{
  "num_hidden_layers": 9,
  "hidden_size": 192,
  "n_experts": 32,
  "experts_per_token": 3,
  "d_expert": 128,
  "d_shared_expert": 128,
  "hidden_act": "clamped_swiglu",
  "moe_layers": [1, 2, 3, 4, 5, 6, 7, 8],
  "router_score": "sigmoid",
  "normalize_top_k": true,
  "routed_scale": 1.0,
  "balance_loss": 0.00146,
  "balance_bias": true,
  "init_std_router": 0.0365,
  "lr_router": 0.000541,
  "vocab_size": 16384,
  "norm": "rmsnorm",
  "norm_eps": 1e-05,
  "tie_word_embeddings": true,
  "optimizer": "soap_variant",
  "learning_rate": 0.00481,
  "beta1": 0.95,
  "beta2": 0.98,
  "batch_tokens": [65536, 131072, 262144],
  "max_seq_len": 1024,
  "train_tokens": 914800000,
  "max_steps": 6220,
  "dataset": "wikipedia_en"
}
Below are experts of layer 4 (counted from 0) of a mixture-of-experts language model. Rows are named router (the router's row for the expert), gate (a neuron's input weights, with its number), up (a neuron's input weights, with its number) and show model dimensions 0-47. Each number is 128 + 24 x the weight over its row's rms, rounded and kept within 0 to 255.
After each expert's rows: "comes after" lists some tokens at least twice as common just before its tokens as in all text. This comes from a sample of Wikipedia text that the model never trained on. Tokens count by the router's weight.

# expert 16
router [126 118 134 115  97 151 121 161  70 161 160 114 131 135  97 112 162 104 123 155 118  76 115 131 158 126 130 138 122 114 126 118 143 153 118 120  99 153 106 119 123  93 152 139 115 170 128 124]
gate5 [155 126 149  90 100 138 109 140 104 144 138 128 137 129 163 118  59 141 160 142 135 158 137 115 144 122 147 139 154  92 143 131 132  98  92 175 116 101 116 154 187 139 177 108 152 130 165 127]
up5 [191 124 146 110  76 115 104 144 133 116 156 118 156 104 152 108  64 133 128 120 126 154  93 172 145 122 156 151 120  84 162 167 153 114 101 175 135 133 108 145 159 176 168  98 107 114 153 127]
gate6 [139  95 182 139  94 132 133 122  85 120 150 116 104 109 104 117 140 137 125 127 131 171  85 154 141 119 158 127 125 128 132 118 132 146 122 134 101 158 140 129 148 156 108 117 151 114 146 120]
up6 [147 103 169 175  90 116 111  91  91 104 178 121  98 102 123 107 136 158 153 156 150 134 132 111 141 120 150 122 120 127 112 123 130 134 135 111 113 136 135 105 145 124 130  98 121 126 116 156]
gate7 [156 120 115 122 140 110 120 139 126 149 124 132 125  78 150 120 125  99 134 109 173 145  99 116 109 133 116 142  95 142 111 125 112  82 125  95 119 124 122 123 113 132 109 149 110 155  89 164]
up7 [127 125  81 107 111 123  76 121 110 149 107 128 104 122 160 118 119 139 130  89 141 126 140 150 154 136 147 142 127 133 120 117 102 124  69 140 114 136 142 137 142 148  87 160 108  99 132 160]
comes after: "0", ")", "3", "5", "%", "4"

# expert 28
router [121 142 144 127 111 128  67 136 130 139 131 127 114 156 146 133 165 157 114 119 141 135  92 184 144 101 108 165 100 138 131 129 128  78 112  99 124 142 153 123 152 116 141 125 119 155 118 160]
gate5 [125 166 121 117 149 144 115 152  92 125 147 106  94 118 133 112 124 113 185 140 128 115  99 114  95 144 131 132 130 116 108 157  96 120 167 134  87 146 139 116 129 153 178 118 143  83  77 137]
up5 [127 118 152 164  96 124 113 107 176 124 125 109  73 166 133 121 118 133 113 102 148 133 146  79 127 113 118 171 101 113 164 128  92 135 167 131 110 145  98  62 134 169 158  99 136 131 145 103]
gate6 [145 168  86  66 138 136 151 141 140 127 112 115 112 141 125 155 120 139 152 140 145 128 133  84 154 107 154 127 104 124 117  93 151 135 109 129 160 114 112 144 163 150 141 158 123 125 145 124]
up6 [ 97 122  97  91 123 157 158 152 116 113 142 144  90 130 143 113 121 147 165 134 143 111 121  91 155 111 132  90 136 151 115  88 119 118  59 129 155  95 134 111 126 148 113 155 151 141 190 140]
gate7 [136 179  97 114 137 131 115 157 140  89 124  82 135 114 133 131 123 121 104 114 111 137  90 132 142 133 164 195 147 156 118 144 120 141 130 116 151 140 113 137 151 152  77 173 110 158 146 136]
up7 [125 169 104 109 121 107 143 132 131  97 114  79 112 118 170 117 110 125 134 120 142 186 119 166 136 119 154 168 176 130 126 162 127 115 104 125 138 151 123 132 141 136  71 145 146 141 136  89]
comes after: "2", "1", "0", "9", "3", "–"

# expert 12
router [107 115 131 160 106 153  81 179 158 136 118 115 129 126 158 142 142 167 139 105 108 113  92 129 111 151 124 140 114  91 136 108 157 133 117 162 106 177 145 127 141 139 173  91 134 134 137 142]
gate5 [102 146  98 141 156 143 122 166 113  93 124 133 109  67 136  96 145 163 167 140  93 165 120 157 118 116 102 147 144 139 122 161  82 188 114 144 117 106 124 125 136 116 163 164 173 145 138 140]
up5 [122 125 101 118 158 141 111 142 153 105  98 131 150 131  91 102 144 160 126 146  87 146 146 125 138 101  98 110 138 139 154 175 112 180 167 144 143 127 161 135 115 130 112 169 113 153 159 149]
gate6 [137 154 134  87 156 129  92 169 152 205 161 138 161 121 102 141 109 135 138 171 170 161 146 159 100  86 151 130 109 121  99  83 140 136 155 120 168 102 115 161 134 135 122 122 100 122 142 122]
up6 [122 152  98  93 156 139 108  99  93 189 155 110 135 128 114 132 144 156 176 123 152 134 118 165 105 113 150 147 104 117 125  92 104 119 149  92 156 129 100 174 116 137 134 150  90  95 126 104]
gate7 [105 128 106 137 146 151 117 151 121 159 119 125 129  83 178 138 173 133 148 137 125 120 134 145  94 143 136 146 135 134 152 122 123 171 116 160 129  89 107 183 180 107 113 154 167 155 141 181]
up7 [112 129 125 120 113 128 125 114 133 163 146 140  98 106 130  92 176 117 134 148 162 121 178 142 151 166 137 127 101 112 174 157 109 136 104 144 143 101 142 138 152  84 121 131 155 154 145 163]
comes after: " ", " |", "1", " (", " +", " $"

# expert 29
router [100 143 133  85 122 130 114 133 106 105 157 153 116 148 102 120 119 130 127 138 120 146 149 128 150 164 110 142 116 112 109 127 132  77 197 172 178 139  88  89 126 115 125 103 106 181 137 152]
gate5 [100 153 109 123 169 122 132 121 114  76 105 154 115 159  97 159 101 100  77 122 121 133 115 144 116 129 114 116 165  98 122  93 146 106 160  80 127 127  97 119 134 102 118 139 146 181 114 120]
up5 [131  75  81 133 136 144 113 113  84 144 109 163 140 116 117 137 155 116 123 157 128 124 167 125 124 146 120 147 129 143 141  97 137 113 120 129 117 153 124 127 154 145 131 130 136 150 101 165]
gate6 [101 135 155 101 139 119 120 170 149 154 129 183 109  80 147 107 128 131 112 154 112 167 104 146  97 131 108 170 117  97 104 126 167 108 148 124 160 160 118 148 142 159 173 104  90 129  91 128]
up6 [112 118 165 127 128 136 122 154 147 129 160 179 122 135 146 126 139 146 133 157 117 192 150 142  89 125 136 135 124 125  97 126 157 106 160 112 199 141 117 156  98 159 165 123 120 127 103 122]
gate7 [ 92 110 142 133 124 132 123 141 152 168 104 159 148 157 109 138 138 130 115 111 163 151 142 141 118 124  95 148 101 115  90  81 112 111 176 166 134 142 133 111 108  95 101 169 129  90 142 134]
up7 [121 149 123 118 114 142 152 130 117 136 128 139 155 130 139 121 150 108  67 159 149 122 117 113  98 107 135 147 136 131 133 132 133 136 171  83 100  98  86 135  92 104 134 123  91 122  81 143]
comes after: "5", "0", "3", "6", "7", "4"

# expert 8
router [ 91 116  98 127  99 180  85 155 126 119 112 152 107 133 149 144 134 111 127 121  83 126 143 100 124  97 113  76 130 145 102 132 143 162 128 113 128 148 141 101 144 155 112 111 137 127 103 126]
gate10 [135 100 145 105  98 145 129 120 108 130 146 119 122 148  95 130 145 139 115 105 110  93 142 112 140 168 187 104 132 106 144  78 129  65 152 138 152 147 152  97 130  90 163 139 105 126 160 153]
up10 [143 113 141 136 118  92 119 135 147  82 145 123 171 161 110 157 163 142 113  98 114 130 104 134 136 123 174  92 105 135 175 132 165 124 126 111 142 181 113 128 138 111 111 152 108  80  97 151]
gate11 [132 105  66 167 143 134 116 113 155 120 103 135 140 124 118 148 150 121 152 114  99  99 181 118 152  96 121 129 180 149 107  97 150  85 101 145 135 137 120 150 152 105 160 145 138 117 154 137]
up11 [153  92  69 130  89 120 113 137 121 130 112 135 130 123 140 147 131 139 140 120 123 109 142 131  91  91 144  74 168 125 106 100 166  71 118 119 129 133 110 131 137 134 169 169 121 100 161 144]
gate12 [155 137 147 134 119  85 130 169 160 139 124 132 176 154 155 123 112 118 135 142 139 149 131  66 127 108 133 144 179 132 112 159 101 143 147 152 118 125 116 156  97 122  87 124 146 102 131 138]
up12 [122 113 109  80 138 113 169 135 116 127 136 152 124 105 133 158 150 129 118 162 178 165 113 110  95 128 121 132 131 130 114 114 129 124 133 118  94 102 145 171  92 144 132 133 150 117 107 143]
comes after: ".", ",", " is", " of", " to", " was"

# expert 11
router [135 121 108 113 108 173 135 137 133 166 153 127 150 117 127 145 115 177 120 155 137  88 103 133 169 146 108 109 107 105 188 136 113 112 137  76 135  90 132 112 107 108 121 139 147 127 143 123]
gate15 [ 95 157 138 113 112 125 134 139 104 164 156  96 141  65 130  77 139 153 132  98  84 154 114 164  95 130 116 139 123 140 130 154 152 123 157 107 136 150 124 132 119 121 113 119 136 142 163 127]
up15 [147 152 104  95 149 117 119 141 121 108 134 148 131  67  97  72 111 101 153 137  96 102 150 157 137 118 103 112 117 163 118 151 162  89 131  94 147 146 133 181 124 140 133 110 102 140 124 151]
gate16 [133 140 145  81 110 102 130  85 153 113 156 129 125 135 134 142 102 115 110 121 130 105 124 148 115 148  69 110 125 124 151 121 163 123 148 113 155 116 105 155  98 113 138 128 128 116 124 123]
up16 [107 128 117  86 107 124 134 117 117 139 171 137 139 135 120 149 103 152 145 177 179  95 124 103 142 173  98 112 144 111 122 162 124 134 144 126 122 129 111 139  90 122 155 136 107 125 110 110]
gate17 [109 105 118 117 122 103 116 124 124 161 105 151 181 122 130 144 141 100 107 113 163 134 132 156 121 121 138 101  94 123 163 127  79 104  71  84 127 152 128 126 144 132 102 182  54 142 155 150]
up17 [104 123 151 124 110 128 143 106 123 146 138 119 100 146 122 150 126 117 133 136 147 119 101 126 127 115 166 130 104 158 106 130 118 120 105 121 168 146 138 133 133 118  71 130  72  94 174 140]
comes after: "-", "\n", " |\n", "|", ".\n\n", "\n\n"

# expert 19
router [144 137  57  85 109 147 114 158 170 126 113 111 106 108 133 106 152 102 127 148 139 142 135 149 126 123 141 114  94 159 127  79  92 139 122 147 113 142  67 130 133 138 137 108 107 142 143 162]
gate5 [144  92  79 120  80 122 135 130 155 117 113 139 163 100 133 136 104  98 105 150 106 138 135 101  89 115 141  80 122 136 111 101 115 147 162  95 166  92 131 130 111 122 136 139 116 159  97 134]
up5 [ 95  98 122 133 130 141 128 142 170 142 115 117 148 120 139 133  94  92  92 126 119 154 154 157 142 154 152  86 125 117  89 122 167 146 129  80 173 107 160 127  93 155 130 150  94 110 102 110]
gate6 [103 140  48 128 150 124 137 156 127 112 125 149 100 108 129 109 122 164 132 121 141 155 136 119  97 139 133  99 141 178 158 125 110  96 121 120 141 177 154 172 138 143 135 107 151 177 136 147]
up6 [ 96 138  82  87 139 106 144 121 119 111 127 152 135 102 190 139 132 111 130 120 181 194 136 134 136 140 112 119 158 156 161 131 142 128  93 142 114 176 179 147 132 119 101 117 152 168 133 112]
gate7 [ 84 137 101 154 115 137 101 172 181 168 159 133 141 137  84 173 142 131 151 111 130 107 166 119 107 131 137 137 156 104 128 119 152 127  78 149 128 139 164 118 158 101 110 152 157 156 155 135]
up7 [112 120 129  88 112 135 157 145 244 125 130 132 145 111  97 152  94 140 130  94  83 140 143 127 122 146 139 104 143 111 129 124 128 129 136 138 120 146 118 111 125 115 131 147 124 130 137 166]
comes after: " the", " and", " \"", " (", " a", " to"

# expert 25
router [ 95 127 112 117 129 113 131 168 176 112 141 163 109  92 103 158 140 104  97 133 123 122 125 121 125  91 156 134 150 165  94 165 100 117 153 160 118 180 126 128 145 149 106 108  98 120 155 105]
gate5 [102  76  95 122 145 146 106 108 139 153 118 129 148 130 178 115  93  94 128  66 120 108 100 163 138 118 120 116 168 126 125 146  97 151 159 128  93  61 123  98 135 163 120 137 138 153 103 176]
up5 [135 124 100 107 115 113 162 110 120 100 149 145 118 120 105 157 142 138 135 125  90 150 106 110 109 128 164 152 125 138 170 138 106 137 129 121 111 160 112 135 184 140 130 122 112 167 113 121]
gate6 [182 137 138 155  86 154 125 131 165 109 112 157 101 131 100 120 147 136  99 138 149 119 138 118 170 133 163 127 113 169 119  53 106 152 113 157 125 159 151 131 116 103 134  95 125 159 159 121]
up6 [148 138 113 165 111 107 126 130 162 126 155 102 103  93 131 150 119 112 170 149 135 143 152 124 120 115 137 149 140 142  41  88 111 126 119 143 137 117 100 122 152 107 170  97 152 135 134 116]
gate7 [129 166  99 115 104 109 103 133 149 135  97 138 122 117 123 151 121 137 134 132  99 148 112 139 160 107 126 139 158 133 109  88  77  92 138 122 115 168 152 121 139 159 115 144  95  89 118 142]
up7 [137 116  92 137 137 128 134 159 178  95 168 132  85 127 101  88 129 125 127 161 112 124 110 120 148 115 140 123 146 114 118 129 120  79 110 112 175 109 134 141 125 145 103 106 133 147 111  81]
comes after: " |", ".", ",", "-", ":", " of"

# expert 22
router [126 157 163 126 109 141 134 174 161 136 152 179  92 111 148 158 124 166 106 120 105 104 142 144 119 117  99 165 152 115 109 155 122  54 117 116 152 158 128 140 200 134  94 113 100 150 134 130]
gate5 [125 120 106 135 129 108 148 128 101 154 119 167  95 135  75 149 117 155 138 121 126 145 148 137 137 156 188  72 135 102 145 133 110 134 146 120 166 129 162 120 149  93 125 155 150 136 106 120]
up5 [119 128 143 115 141  93 149 125 141 121 141 184 149 131 123 124 119 144 151 103  73 155 177 179  88 112 161 117 150 144  59 105 108 121 135 149 170 151 112 127 167 128 105 116 184 144 146 117]
gate6 [116 181  92  68 131 136 157 134 130 117 143 161 127 135  86 133  92 120 160 145  77 117 172 153 133 121 102 142 132 178 117 166 117 111 112 105 110 127 117 143 164 103 143 102 156 159 133  92]
up6 [181 147 121 138 131 147 158 170 151  83 146 148  79 115 156 135 109 132 144 113  69 135 128 194 150 132  71 143 141 179 110 118 125  94 109 122 161 116 124 117 132  85 162 117 155 157  98 127]
gate7 [ 99 155 146 143 152  95 136 148 121 112 163  89 122 120 128 120 110 136 106 158  89 139 142 130 164 157 123 156 139 112 162 130  77 172 147 125 121  98 152 125 131 142 150 135 100 149 152 116]
up7 [ 76 134 126 135  75 103  97 129 175 126 151 138 130 153 131 122 118 154 138 142 135 157 107 112  85 135  94 151 111 157 149 115 117 140 119 143 121 152 100 124 104  78 144 104 134 174 135  93]
comes after: " |", " R", "-", ":", "|", " P"

# expert 7
router [145 133 142 141 118 184  95 127 133 110 164 141 148 129 149 156 156 114 113 128  99 130 107 121 136 136 113 119 120  99 105 153 132  46 133  96 108 140 117 129 169 152 121  95 117 124 115 156]
gate10 [142 130 141 140 116 154  97 127 126  87 173 126 120 116 118 125 161 131 164 166  82 101 149 144 126 158 131  90 115 147 138 129 103 129  86  90 133 130 142 137 111 118 153 111 110  94 160 142]
up10 [111  90  97  77  79 158  98 109  96 144 148 142 129 157 103  68 122 145 138 135 166  95 125 181 109 143 108  97 128  95 154 120 115 154 120 110 150 153 118 133 108 121 196  87 148 123 140 161]
gate11 [160 153 142 125 129 125  94 150 146  85  84 137 120 143 158 117 123 107 164 148 135 139 106  84 137  98 100 105 128 134 133 145 127 166  81 119 163 139 118 107 133 112 108 118 116 161  88 162]
up11 [154 126 143 108 134 168 145 132 124 138 115 181 122 169 153 132  95 121 143 107 151 164 104 112 122 127 114 107 110 122 144 147 134 149 112 157 132 152 156 138 151 116 122  74 148 162 136 142]
gate12 [122 135 116 115 119 110 132 144 159 145  87  96 138 115 131 158 100 114 123 144 130 136 101 132 135 115 115 138 113 170  85 134 124 110 135 139 144 146 131 163 141 116 119 157 124 122 149 115]
up12 [153 141 137 162  85 134 150 180 180 127 109 146 103 117 128 161  99 138 106 124 129 103 118 126 116 123 139 135 118 109 101 128 152 133 147 127 108 134 108 137 105 118 127 130 107 121 142 129]
comes after: "9", "1", "0", "2", "8", "7"

# expert 2
router [137 121 141 163 104 153  69 120  79 167 145 138 102 119 124 140 131 133 150 128 123 119  79 148 147 134 133 144 148 141  77 120  93 106 121 130 104 108 155 120 124 148 146 135 121 122 121 167]
gate15 [121 124 127 128 126 158 108 124 113 153  65 145 129 140 140 126 119 139 125 143 134  97  77 123 106 144 148 137 176 143 123 149  96 125 133 112 134 126 121 124 139  86 130 116 136 104 176 143]
up15 [118 121 135 142  95 132 109 102 121 158 114 144 116 105 113 151 118 180 105 116 112 133  89  87 127 139 126 116 169  99 160 122 131 149 152 120 129 142 137  92 142  88 123 127 154 128 144 165]
gate16 [113 156 140 146 101 155 138 200 112 113 160 122 143 111 135 146 165 122 121  97 136 150 184 111 142 125 159 125  95 128 114 173 120 182 112 126 115 130 127 135 169 165 126 158  99 120 121 127]
up16 [125 145 142 118 102 165 110 168 170 136 105 124 184 141 168 168 123 103 148  87 127 161 177 100 141 120 134 123  74 150 145 194 146 158 119 136 110 141 127 130 114 148 155 164 130 129 104 130]
gate17 [176  89 155 127  96 119 189 138 164 138  98 122  60 146 111 131 139 163 140 127 156 121 145 133 122 192 112 124 148 156 139 106 112 193 142 129 125 130  98 113 141 106 120 111 114  95  99 139]
up17 [110  87 156 162 115 104 133 165 142 130 100 117 111 118 145 123 149 117 166  78 140 131 130 172 157 174 104 119 116 141 110 119  99 172 148 129 135 183 129 127 126 109  86 141 117 117 141 167]
comes after: "0", "1", "2", "3", "5", "4"

# expert 3
router [127 104 107 130 130 131  51 148 203  85 149 142 126 132 110 139 182 125 124 141 119 156 109 109 162 143 145 149 113  67 146 148 116 121 143 106 134 123 165 118 169 114 136 101 129 169 182 105]
gate5 [128 172 130 127 106 115 101 130 107 110 145 135 160 197 136 143 139 138 121 118 102 137 171 127 159 110 103 134 124 105 144 159 118 163 127 141 129 161 123 144 113 141  99 112 187 106 163 138]
up5 [147 153 119 148 107  87  86 154 117 102 148 152 183 162 115 127 158 127 147 100 149 124 126 119 130 111  84 126 117 134 145 166 119 170  77 105 145 170 133 124 100 128 102 119 179  84 134 144]
gate6 [104 110 129 115 138 120 110 138 118 183 118 113 138  97 154 116 159 151 103 133 105 111 134 140  94 103 142 112 149 141 120 112 141 107 173 151 109 147 114 104 160 118 137 139 132 102 121 141]
up6 [128 130 144 108 144 122 132 127 159 123 132  91 143  96 169 108 128 139 108 105  97 114 133 120 137  94 150  96 108 128  95  90 116 111 155 106 129 155 112  98 158 145  94 137 110 142 139 130]
gate7 [152 112 119 159 123 109  95 102 118 126  82 173 143 119 173 163 112 121 154 113 139 155 120 129 151 120 135 119 156 117 108 111 152 122 151 131 103 179 145 148 125 117 114 104 168 153 105 122]
up7 [189 129 131 159 109  71 100 125 134 153  89 147 137 141 137 106 128 106 160  78 128 136 128  99 150  73 145  90 126 124 155  74 117 132 118 132 131 138 133 137 106 139 155 124 168 197 157 106]
comes after: " ", "1", "2", "0", "9", "–"

# expert 15
router [109  78 134  95 104 158  99 142 168 102 135 140 107 121 179 118 154 185  91 139 100 110  78  94 151 159 126 114 134 111 120 138 131 136 154 128 170 115  92 104 118 166 149 112 102 116 133 138]
gate10 [107 139 153 106  84 128 109 164 165 127 132 131 151 110 158 133 140 115 123 107 138 154 122 142 148 124 124 156 120 172 185  87 141 172 161 114 105 137 104 145 169 103 146 107 137 156 134  93]
up10 [ 97 130 180 105 127 158 118 153 108 140 172 134  94 100 154 135 103  95 182 157 127 127  99 141 141 127 176 166 157 172 169  90 121 163 162 139 122 129 120 168 135 125 136 146 121 150 127  86]
gate11 [ 83 105 108 124 155 163 141 112 146 155 112 117 139 143 119 127 164 116 162 147 107  78  97 102 127 150 111 106 188 119 123 115 120 163 152 109 131 130  94 131 129 145 139  98 149  72 178 147]
up11 [110 122 166 123 147 146 144 161 183 129 169 120 143 103 133  98 134  93 152 155 131 164 145 135 154 111 155 157 180 139 128 114 168 132 138 170  86 110  69 119 126 130 127 108 157 132  94 162]
gate12 [119  90  85 116 129 133 150 111 123 114 147  94 103 115 120 124 145 136 153 156 111 130 142 165 117 121 167 106 128 117 102 124 136 107 141 127 179 112 123 165 131 143 124 154 148  85 164 133]
up12 [128  47 109 120  93 106 129 176 132 147 147 131 128 105 117 152 100 106 107 109 101 157 167 125 131  88 101 158 133 129  96 123 109 153 110 109 139 131  75 102 170 147 133 127 164 101 137 100]
comes after: " of", " |\n", " in", "\n", " to", " on"

# expert 13
router [ 84 143  98  75 135 116 135 161 148 134 111 155 131  93 123 129 145 128 112 151 140 136  94 141 147 151 146 160 130  86 146  69  95 124 144 136 163 151 123 101 110 112 106 146 105 161 144 181]
gate0 [130 118  79 175 143 132 185 146 158 154 130  93 121 139 116 159  97 160 131 156 142  93 104 133 117 145 115 117 142 104 119 129 121 144 122 141  96 116 165 100 100 141 135 139 154 103 194 103]
up0 [101 170 104 150 161 140 133  94 115 127 144 113 143 111 137 141 117 120 144 101 124 134 109 141 111  93 118 136 114 107  95  79 110 157 123 104 105 143 108 117  85 123 131 129 143  76 135 138]
gate1 [ 96 166 132 165 136  91 125 126 145  98 122 176 163 104  88 138 154 150 125 113 104 143 133  96 133 123 125 149 134 135 127 122 159 148  84 140 117 126 162  93 134 134 135 101 111 163 133 149]
up1 [ 86 116 113 161 141 136 104 138 176 106 153 138 111  66 142 126 108 137 166 116  99 108 110 118 133 122 115 151 120 147 130 104 149 146 112 145 121 163 193 139 126 128  83  95 137 130 131 150]
gate2 [110 115 109 113  84 128 133 166 184 139 142 129 115 132 140 146 124 149 114 150  95 127 130 135 144 128 137 130 114 189 135 133 133 154  98 114 127 136 124 117 140 123 149 123 133 138 131 126]
up2 [122 103 103 168 159 136  94  90 119 179  73 134 127 141 129 142 155 165 148 159 120 126  91 151 137 151 141 120 130  93 158  91 136 135 174 142 109 116 156 116 146 133  87 144 144 117 143 137]
comes after: " a", " the", " and", " of", "-", "'s"

# expert 14
router [102 139 108 120 135 142 125 145 152 129 124 105 129  80 123 140 120  86 141 129 149 115 119 114 124 117 147  74 170  88 100  75 134  76 148 122 104 122 112 133 128 130 123 104 121 110 146 142]
gate0 [134 173 120 136 132 108 130 155 135 122 153 119 118 104  86 151  90 148 176 132 176 119  86 152 150 116 115 138  79 135 122 124 148 119  97 125 113  98 135 176 139 130  89 101 137  99 159 169]
up0 [117 142 137  98 121 124 155 175 139  82 154  98 159 135 143 153  99 109 135 118  89 124 122 141 124 157 143 163 174  82 133 141 175 127 146 141 156  85 115 157 128 119 111 116 122 144 135 157]
gate1 [111 105 124 151 116 127 138 139 149 139 120 145 152  88 106 129 119 128  99 142 117 132  86 123 147 110 126 100 141 129 117 136 146  84 152 107 119 108 126 154 148 133  74 140 142 133 147 163]
up1 [119 102 157 134 137 129 107 131 152 191 134 115 116  77  98 114 100 105 102 150 110 160  92 133 122 127 120 102 135 136 173 131 155 108 118 135 126 118 114 136 132 132  77 124 102 127 124 127]
gate2 [ 97  94  97 126 155 131 139 137 131 154 164 137 130 119 100 144 164 116 103 134 155  85 108 118 140  93 136 131 107 120 103 104 138 145 149 150  75 111 127 116 109 167 101 141 114 135 102 139]
up2 [213 165  99 157 136 103 120 108 168 160 113 133 153 149 149 146 135  70 135 152 146 115 144 100 138 113 171 120 147 150 108 140 178 127 139 116 139 126 128 164  94 143 137  97 117 137 126 109]
comes after: " the", " a", " in", " of", " an", " The"

# expert 27
router [121 143 110 128 141 158 143 160 165 136 112 112 124 120 140 114 153 130 100 139 113 112  35 139 109 130  77 122 119 145 137 141 114 149 141 163 121 138 183 107 133  99 162 133 129 132 155 134]
gate0 [127 152 133 131  95 165 131 147 148 149  95 139  91 118 141 122 143 145 139 149 231 134 126 124 124 120  81 121 124  99 142 140 139 167 105 122 130 111 128 118 106 106 143 106 161 101 134 161]
up0 [143 102 119 140  76 141 167 111 154 152 157 113 102  90 145  96 148 125 135 159 173 116 139 103 128  96  98 136 154 116 128 120 139 107 102 111 130 150 137 127 116 117 145 110 143 121 116 125]
gate1 [154 140 151 135 170 161  97  99 120 131  75 124  82  98 125 107 125 148 128 127 116 105 118 131 184 110 151 111 160 114 119 101 129 115  92 156 126 112 140  82 100 114 130  85 137  84 176 152]
up1 [129 173 124 126 122 112 150 122 128  78 108 123 119 122 140  69 178 144 169 101 127 123 130 151 137 116 143 120 160 119 117 124 131 139 120 175 129 131 125  85 105 123 118 129 188  87 169 135]
gate2 [ 97 122  93 118 130 136 164 137 115 149  87 118 145 124 133 146 132 166 125 125  98  87 128 130 199 130 165 173 125 107  73 132 114  84  63 181 162 150 100 126 111 123  86 148 119 132 137 159]
up2 [139 142  93 118 153 120 157 136 145 155  61 139 119 116 100 147 128 109 128 109  66 123 149 105 149 105 107 137 108  91  76 148 108 117 109 188 119 132 115 160 164 110 137 153 133 138 136 124]
comes after: " |", "|", ";", ".\n\n", ":", " in"

# expert 6
router [ 91 145  95 101 131 132 116 129 117 122 128 169 110 146 119 114 136 178 105 124 128  96  98 154 123 131 142 123 111 103 104 124 100 139 118 113 174 111  80 122  94 140 152  99 105 159 123 148]
gate5 [ 98 102 130  78 144 130 159 178 167 134 175 141 128 157 124 160 154 154 124 151 110 179 147 116 138 152  96 152 139 154 147 160 107 113 107 140 176 124 134 137  84 127 133 157 139 148 136 125]
up5 [ 75 121  94 123 155 145 160 140 132 123 122 147 158 126 143 153 142 129  73 125 128 112 116 140 137 138 127 174 166 140 149 130 129 118 162 175 123 120  88 125 125 101 116 157 146 151 141 126]
gate6 [156 122 122 135 116 139 100 203 131 105 161 135 117 125 139 128  76 145 146 141 165 137 118 147 114 125 141 117 120 152  91 139  97 103 121  92 105 122 112 166 168  97 158 164 101 148 172  95]
up6 [139 114 103 122 115 153 110 124 129 146 114 169 112 105 154 161 101 163 105 129 188 141 130 158 106 145 172 162 123 137 119 114 107  78 105  88 113 159 124 169 144  95 164 126  96 124 152 101]
gate7 [140 154  58 132 122 147 132 155 142 150 159 117 118  99 142 122 130 132 144 151 108 172 141 151  81 151 123 141 164 113 112 117  85 141 122 140 153 199 144 115  95  88 114 114 125 108 146 158]
up7 [164 150 143 148 121 128 127 147 157 133 166 122 123  92 142 141 120 145 106 128  88 125 149 128 137 103 144 135 134 187 145 125 102 177 133 178 149 144 117  97 146 119 125 105 109 102 155 181]
comes after: "\n", " |\n", ")\n", " (", ".\n", ".\n\n"

# expert 30
router [128 129 140 124 112 117 121 141 122 146 148 134 137  84 148 155 113 134 141 111 125 171 107 141 132 124 131 119 179  94 117 102  86  93 135 115 152 171 159 117 108 117 156 101 122 123 139 166]
gate5 [145 119 123 150 150 125 161 153 133 121 151 150 113 114  99 138  99 158 150 124  99 127 123 134 146 148 113 103 142 123 117  97 160 119 128 146 132 166 107 124 139  94 107 138 132 133  89  97]
up5 [ 92 112  97 117 120 102 104 129 126  65 120 154 124 141 170 123 108 112 142  99  82 123  82  97 101 161 102  92 134 133  85 117 131 127 155  93 163 120 146 105 144 115  86 129 121 133 166 115]
gate6 [188  88  74  74 130  98  98 107 145 130 134 107 116 116 117 113 123 134 159 113 106 128 144 121 109  95 130 144 171 112 138 139 134 127 159  94 132  84 118  91 143 114 110 143 133 120 158 123]
up6 [143 119 114 140 127  99 118  87  97 143 162 186 107 122 122 139 128 146 104  93 122 120 117 157 137 153 119 123 131 156  92 141 142 147 141 121 181 131 102 106 117 133 176 155 122 113  94  96]
gate7 [115 110 114 117  89 139 138 158 111 158 100 120 126 129 145 138  98 118 130 152 123 114 116 140  80  75 118 122 128 156 125 126 102 146  96 155 162 127 166 156 133 138 182  90 116 129 143 127]
up7 [ 93  82 105 109 121 125  91 147  90 145 119 146 129 133 162 188 112 138 150 139  80 144 108 126  74 121  85 139 131 124 119 142 107 120  96 130 119 143 122 149 139 175 124  76 104 124 123 114]
comes after: " the", " a", " The", "'s", " his", " first"